{
  "num_hidden_layers": 12,
  "hidden_size": 192,
  "n_experts": 64,
  "experts_per_token": 3,
  "d_expert": 160,
  "d_shared_expert": 0,
  "hidden_act": "swiglu",
  "moe_layers": [2, 3, 4, 5, 6, 7, 8, 9, 10, 11],
  "router_score": "softmax",
  "normalize_top_k": true,
  "routed_scale": 1.73,
  "balance_loss": 0.0127,
  "balance_bias": false,
  "router_z_loss": 0.001,
  "init_std_router": 0.0191,
  "lr_router": 0.000532,
  "num_attention_heads": 4,
  "num_key_value_heads": 2,
  "head_dim": 64,
  "vocab_size": 8192,
  "norm": "rmsnorm",
  "norm_place": "pre",
  "norm_eps": 1e-05,
  "positions": "learned",
  "qk_norm": true,
  "attn_scale": 0.125,
  "tie_word_embeddings": false,
  "parallel_block": false,
  "init": "normal",
  "init_std_qkv": 0.041,
  "init_std_o": 0.0,
  "init_std_up": 0.041,
  "init_std_down": 0.0,
  "optimizer": "muon",
  "learning_rate": 0.00878,
  "lr_mult_o": 2.0,
  "lr_mult_down": 2.0,
  "beta1": 0.9,
  "lr_head": 0.00907,
  "warmup_steps": 50,
  "schedule": "wsd",
  "decay_fraction": 0.706,
  "decay_shape": "linear",
  "final_lr_fraction": 0.0,
  "batch_tokens": [65536, 131072],
  "max_seq_len": 512,
  "doc_mask": true,
  "train_tokens": 461200000,
  "max_steps": 5085,
  "dataset": "wikipedia_en"
}
Below are experts of layer 9 (counted from 0) of a mixture-of-experts language model. Rows are named router (the router's row for the expert), down (a neuron's output weights, with its number) and show model dimensions 0-191. Each number is 500 + 25 x the weight over its row's rms, rounded and kept within 0 to 999. Numbers have three digits each.
Before each expert's rows: "raises" lists some tokens whose logits its average output raises strongly, later layers aside. This comes from a sample of Wikipedia text that the model never trained on.

# expert 6
raises: "-", "em", "ine "
router:459501445514510464471506501475481498495523482474534514522483488535524524502524497493486525550521491504465507457499558485504499483514520469497516491524476542521509533513458456492495520503489513489468495498503500483519493517519464503515517531561510518530481498502511489511489514473452481503512499532553518513520491473491539500511514529512484507525510490490479510474498454450479497447501468520480510531499507491430529459453497488480476506475466498520534552507539506501520493538454471506491531500535486510522492524541552488547488484517496491561469513564480515520489515497467514486
down0:523475495520483500457489480494513483508510520507487503496470472525527503470529539499503488459490501506491510544481549519533528534497477479550511536503437503499500468565540491540469517479474496487509485483489472525463499529492487495497473466486509495455482497481557483484489494511532507481475535503495530461516530516470518481509512475509487525518508528526516510475560519469548487508514504513470460491522536484551484480486524551488487551499467560512472495552539514493490544511513508485566523507507502525515497530511491492526545506508533467509503514518512502500473511461520494525
down1:513475535505460476448497505520509476448539532468467504473493494554511529497478518516491517551494539502481484473483523466525491489484524485515483505513497489466531484496469480540477521455512496475509463485506497473528548516514463505487525529476482526491467502502526495483500524505452485484483457507530520550515477469459476501480512493462511519467476506504523535518506447470521492516472526530480516504521474512532480480459473533495529557521494500460479535481511498525445515505469515462536486492488480484495464507522521449464500508518508501506496505495468469463463539535493532501

# expert 16
raises: "one ", "an ", "involved ", "a ", "part ", "made "
router:495486482515501498507497533479483496477502490485511498509529518513514498463502466476499510530517468480491510477491486524501531471523505489523491456567478506508529520471489439482458525437539539501482474484573510508511505485511488508514559533508504528480509502521529446528469516471481472480515513519509516516516460519515506489525502527527508537536505501494490505458505466504497500483518501551475454519520495494499512446485478487463486537461489491493524500547517532519511456511499491514473507518533482533542508537509506470478462487481452520549492448508498517508462505449460491470
down0:509478461504508475489502537534461527506510540540522484519497521523477484496508517478503497495456487501535502481482516499476479498472522504500530446482474498485492502471557505502483509486538518539518471485523572522526507492495536502511470492483483550474568578506487492515506488525545549478480519505474503552531502538489499480516510502521491509510497539471478540465494524498536514496479477478484502469517494489446541473492502510481527501551523487521503518516485462513485490523489549481540477522463515503522528501445518504496515480474532483497484512516552474485502537498467485517
down1:534505517517532466508503478491510522512508449533514512526448524501497513524517497496493472506515511499506475510520497507500528475502475499493483500517491512511480495476456515551481500442499454513506546511487480464482538512480466469495486493475467465473487455474490466544492483490518454495488507499490522469497464500475463512476511459537504489520494548522498545541533457502503464499514516536491485478463505511453515520490498487496534527489523566477516489510478478466526467517431539532517517557517479470465497529480486496497523482513510566530517501506458499525457509511520519519

# expert 14
raises: "of ", "to ", "in ", "by ", "at ", "on "
router:500494497531553499497527545481506491463479481509509535522519515517512538476515492506493551490507499494485527512515481527513590467516517470541505482509466531515526525476504485485476499443523520484472497493565483508514470492477480512505523492527542529510493461499497495522475511511468495472528536503554530518519424554487504498510540502543502552496498466493447442520480501482490509483490517497460467498507501488483510482489485491505491517487467487469524530539538515505504501522489491512472508523522474523500511519510509477538509483558502523529474494518503462498468527453480492504
down0:513494530489481456508426505492521514514513445479530524488496470501499489501539479481484490497487490493524490453506487503504466527482546537457524480518546510449489489472532489511479460484504541483518485465522530518488504545517501532471502486525456466477532479484520522498452508490494510518504508526506495501499535449472502467490485532502489528565507517460514511539509503493542462499505496493491540522482478529525443435500535483479518506466493507478537484532469483555502460499508519493525501503491519489495517512460502482510513509444482482452540502470510529504481515501500480491
down1:525477491495453509446505474504509487454488511503517471479466492538502495478486458465503485528487486512511486472535540466481481493485516507526507553508459523519510498521487517542504532500498509519544538452474544530501538497494471507519493448514483509511499514483527486466506506510538458519469523560541459485495524480538494542524479480490506494490537533516519511546481501457485501496525485499493454499500513475527494461500497516448489488493504504519514546474473507525568468483486499531485537484511460507547525479458514501442495478456500497479508516481522503487497493542496511491

# expert 42
raises: "-", ", ", ". ", "\n\n", "/", ":"
router:462478495508508494493503515492507503507507499480525539495509490515503499474545476531474527493511507495493514499513537542517494499500503471496497484538503512535542519509443444465476536492515516500508507474513502540521499496483448503556508503509535514497511489511497472552483524463490478492491501538506491525520456493484483476501537531500507516501542488467465507500430495508482516492531496553515513518506580489510504497461489491490525491452471480488524526513539534494555493485485458502502518501484477544540495544547529428516478467535500530513493469514458549520521510512490502502
down0:521502532513521514548474494555507432494473488465467506519532483530479539525471491493509508504500505499515509503547477520516502551497534495484526470514527520488473551487510510481471475490476515519493507464488558527500542503476510454497546533478488497495483516481549507488515482454495511507504512542520464513490463480499512524503495524508481530517501490485493482504495452501494519536523454516492519482467493524502574491464481529495497528485491475479541487472485479466502445526485481516507477514550494508513459500519495513473447514535516466454501469452492486507461529498521471489
down1:532514497524514481534515508463473511486505510520505495462484510488480494506526527542527444487543433488458498506535508486509514477527531506526524499505527511475535492530466484474487500528527500525488508493503511507492485556519521483506551504502542505493526490484500530528503513472480480511482488417520481506463525533493498483477502442517494520529479498475522534467496488535496502497488441515445509494503501514539564561525509486512480485474480484551502499494517532471519511484495504513530465471495497522504542520519466470527544474486531502484512485519537469488523469475532517516

# expert 49
raises: "& ", "(", "and "
router:480498506493553479484530509472517541503513481492518511500514539509495528508544487490506545508491484478504525469530513507498537470526479498503514518526459495531528510490495486449479500483515551501460526458561472527525509488459468500551490506497545547473514498548524500511482530486485412473538530517498512515542439501508484487540539531501494484522513489482503489504453494485505483477521526490492508493511523463489543497511464482510505562494510507459568518539548494521516519487488480493497514486494467509503482506502507487519486479513482526541488484501488485517493521505466536483
down0:490464486487503498516526505477496533482509488531523494492483536492525519464476513463490505511496492472503520489485520533504498486498493465515511454501467499489494467487511545417512523461459503544451532529466490508509495487564502515498509539502503464524483527531464528488515517509508497493541474478511521480523512504478453479521432510483479520504492494496510489505497520486485515505524490475510461493483506469504489511523501515478451545506503530525562525488501540522488417490442533516454457492512452507528519530525488512483499496481499471498523460495498470513501516547479466505
down1:519495474574479481521535485497471465473462569452471528523506522516541539472493487474511482477512494540510529549464503537495524492481518531507491477526489467484527492477472473470472520570521507454507507502527477494508472523501511504499493510512539518530484513525508467502505520477501463508519461500510547463469514535539504506487533494462492485508489521491476464478501495502486489480538511497492492507531469500499488475528522450527441482511519528480537497486522514488507508489472543514498487549494521458501509503545487503486512525494495491460553498516484507538473487486537488537

# expert 46
raises: "oke ", "aly", "ara", "ol", "on", "al"
router:476503484509484517490539493486554497461480474496492527515527470527492517489515477528484538509487513472480505468531477528517511481480515483503508510513468502523581504484486516462433508452493495492494507471496488553525511567479469523537538469543558483473532500520516459530477513490469495499535518493515527553553466498521520493492500539501479521499504487478492500479470476481484506474551526546456471525520526470496509510468485496491485505438506468507548498512514498507522496489475502499490501503533506509535516525531518502524473480477495513509514463530474508527466495513464521485
down0:534517520492453523510505503510494488531503500486488502455495483527481546515503502509494491546498508469475519522484546495464513500534501502512474502513488487541476490529526491487508488568490515448498488477483488477514526450479495521446505499485489509494477488474474523489508522522502543490541507514479501479511494497543457491561465470527506474506501511531571463508553502484524522521493514491507481511461515497496477521500523511500520498526528476506498522513489537511504512509528427468442459490520510562511496438513527498417485493503486487465491494498490486494502482479515552489
down1:492445529522505482493506466429485500545500482448548498503519483518524501535484527494494566507471485523524502502540498547478493508500448513521514485490515496490502519456468489499500535565531517532488500490510516461515509493441519539531504467479513514465463510517483522503492490482474495522470494500552496512500486539565493518499515452536496521526519469518494493515569548493500468493473492456500481493473509502536497494494509512506475473511488529511502504439486486494495480495489480467464464520520465509495495497480513462453493471500485532491497512500447488488474511504485503497

# expert 19
raises: ", ", "-", "\n", ". ", ".", "; "
router:464491482562491505499503497479533502482518507516534489483527486501521560488509493514456540493491505470494516456509528500541521479496504488508489488483477504505512508485470483501477501478477539485491477463496494529530486500494469502490501525524522542466542470541557439553472529493480477507503508521508495482517498493524552508492524502526550500543528481480485482474498498456513516499508513548454467496542513454502490496510495486469465511489446431479512498490524509543509475536476483501472552476513494531516522501531546500548503493545465520502509488542506476494459515483500491491
down0:496514535486514471477495519496502519524521484510533491445462470495497523506479489522464489499533504458459475491519515512480518503506505495505496504516498457543517499480481474520521475464484534521506514551547472542453520537527517462455541495511490473492518559496484491466542532554497511523493473520523511465493538516505489506495501512481489485513498526510485513531469568491513537460499478476487494529511488534532452460531492494539531481489489468494520532462467477486473488485511492513506505570466479507475501497486478510513463482470470475537520469546503496482516486466488534511
down1:509512492508492505507535500490491488492525456522514495515502499491509515533492503494467505549472548473488506553472475478523526511541470501463465475516510532479479505512480566515486483482482507513507528513453508451537515511479505488532477444478511484517505514513511505493517500518550465497519504511490460475473498507480480524523491500516508517459508518546527536522495504521492485487529520514498454485490507522554511484474513494496477490479543466477479477425512508487488498477480492487456493464474448533482528503471522530453500485460474474518521516524532498439520582496497519484

# expert 56
raises: "rang", "range", "r", "range "
router:464483494491530499499520526469504490482489511441504514506510495560501511494556483503534535502539491507461523483519514532533506511529523486505476475505465516558516510432417484466494522471504516494495502453508483524531502489451449515546498501517506508472525509481537470516480512473504496509540547538489490531542501482504498470518513521477504506522552492471480503481486493458474504487502519479466495523541499460467488503500467500501484539502500497494529529494520505521504490534472512536497519496530510518533534545525513511497470492523488536499511472508483529503425533494479504489
down0:492429504447495508489485483467543485496517514454520509516518481510501534479515487512490504507468501524496520508510465545467493478492457515534470531466527526493514517528508474506536478510502514539498524470531475450494514487477514449485525487500486486533509485462492487473482457502506478472491508511505505479463470496554511453458487506534514533497494508532456511478561489453489509516513451545495471487494495521535503511527511539498479512516481470520506528484519499498524485498466489485514568506530516551513505461475542500463552486491511474506543492515506529529462479511513502484
down1:476526505532539525482491451492503468504482520577477519454513500477507522522490498509521481493517493533525480541454501475488517491422512515562510472500515489484541555470482488510513514496489537530530472471509561514527514461501470530491499492490486501495475511496476479507504475473497495483498515508522524498528490512458506538493460480520520514527522515465503517534541522481496531506513538482492496520478533497476473568494515452473465498512485473485503530498471473507477508493490521487468527527492477464448502555483533483527510474513519462499513487513513476546503481485477480486

# expert 54
raises: "of ", "in ", "and ", "at ", "for ", "("
router:459454491527507499495510533482518522513518502493514532530529485524544519489497441539476519518547521490492514496517474517520527458525536479531499466519466519501539495487489525473490531484528511489502518478507508516502553504476465516533506505518557501489492473570534479534485522483500465494489503510512531505499470559503498479507532512540533542509484486500490514477484452480450530489501522509497478505501533506439522477486484485508482523507487441487518542519521523539509520513500470513497521522513500543481501514533526446511490508528485511512547436527468468510482506494475509472
down0:481468477500495517516498488467537473494516522463555502535498472495521488427504518488490501542497517515495505437504501503482557459503493450525535544463466520522497491495537500489501550479513516510526506545532524517497497518475521500475556496491516489503487527457482465543498539482538482528511491493497480519500522489466537507509462446524550499491522508462514513497503496527459518507432494537502486449485533510473517474532459484503548487517500487507509498527528499532506502535519511499528486481501505490523507537477526461489511512501529508517538486531484509504474482531517535500
down1:496544493492512474483512512487487496517487545490471516488475510477487495501466522497500471508508518491510508542479481466505504509494459502457452477484529539538477472473454473500490487492522475531495538520545529526480532502517501527498452495433510523500515460478487484520500451499544519523459545461498516484481479548484505519509462433525518525521482490502546505492535511518498502550509486466436511480517519444499477527484544465512510513509457497514499477491518471470489508511539521522510549473492516475494515497460468517482456500504551495500468506520508471480503497484510519480

# expert 10
raises: ", ", "-", ".", ". ", ":", "\n\n"
router:475478453513513489510495509467496506530478482499497513480510495511507503480516458486463515503501498459499544505506514512506526463517533472499516516546479503509531513484448465503502534517523533492479503449504481517486499521476422510516503501527528526498562487499483461503497569474491451509504528511509496510541460496534555504565546524529504495514537493483476505456443474517490499505533520525482509530486530492453496491455501470517518521452493504518531518518527539521552513476513481524502516497521489505509526521533519478550461491523485503479514503521499507510480518493458486479
down0:520495507519487501469542559466499509529492497491504550493521573503500497462502484527475536505494533511508500518476523493504487502512496535501548456476449489479563451524498510491505466479490504532511541493521519474543484491496494538472488532487507479493512507514566475471514489496529483535475502541515536473533522492488502535526497475463518538472510464538497467503515474497477477467486471497520496501480469472491518485508516529500480466509523503519521471490506465488511467476534499500524488448497525472534494423524460513489510508491489487539523525513474468490466487523520508461
down1:492445504503484537504487488545478506497522477477556536485508529468464496530543520557529476566509467470489509470532490491485491546569506482477507502472486515501478484528478478493464509505519501512525541459481544464561477478496474536564500503516537493498505482520485473467465520498517495479512521530503488501524518520480483487501511503486496466534518473526496518495555491494503519457487487458488498521460521494486491566528450478517514482475515509509519471519507475481526496487499505489476499511482513526511484522496523507508526483502496514528463509484513540511487461478550504466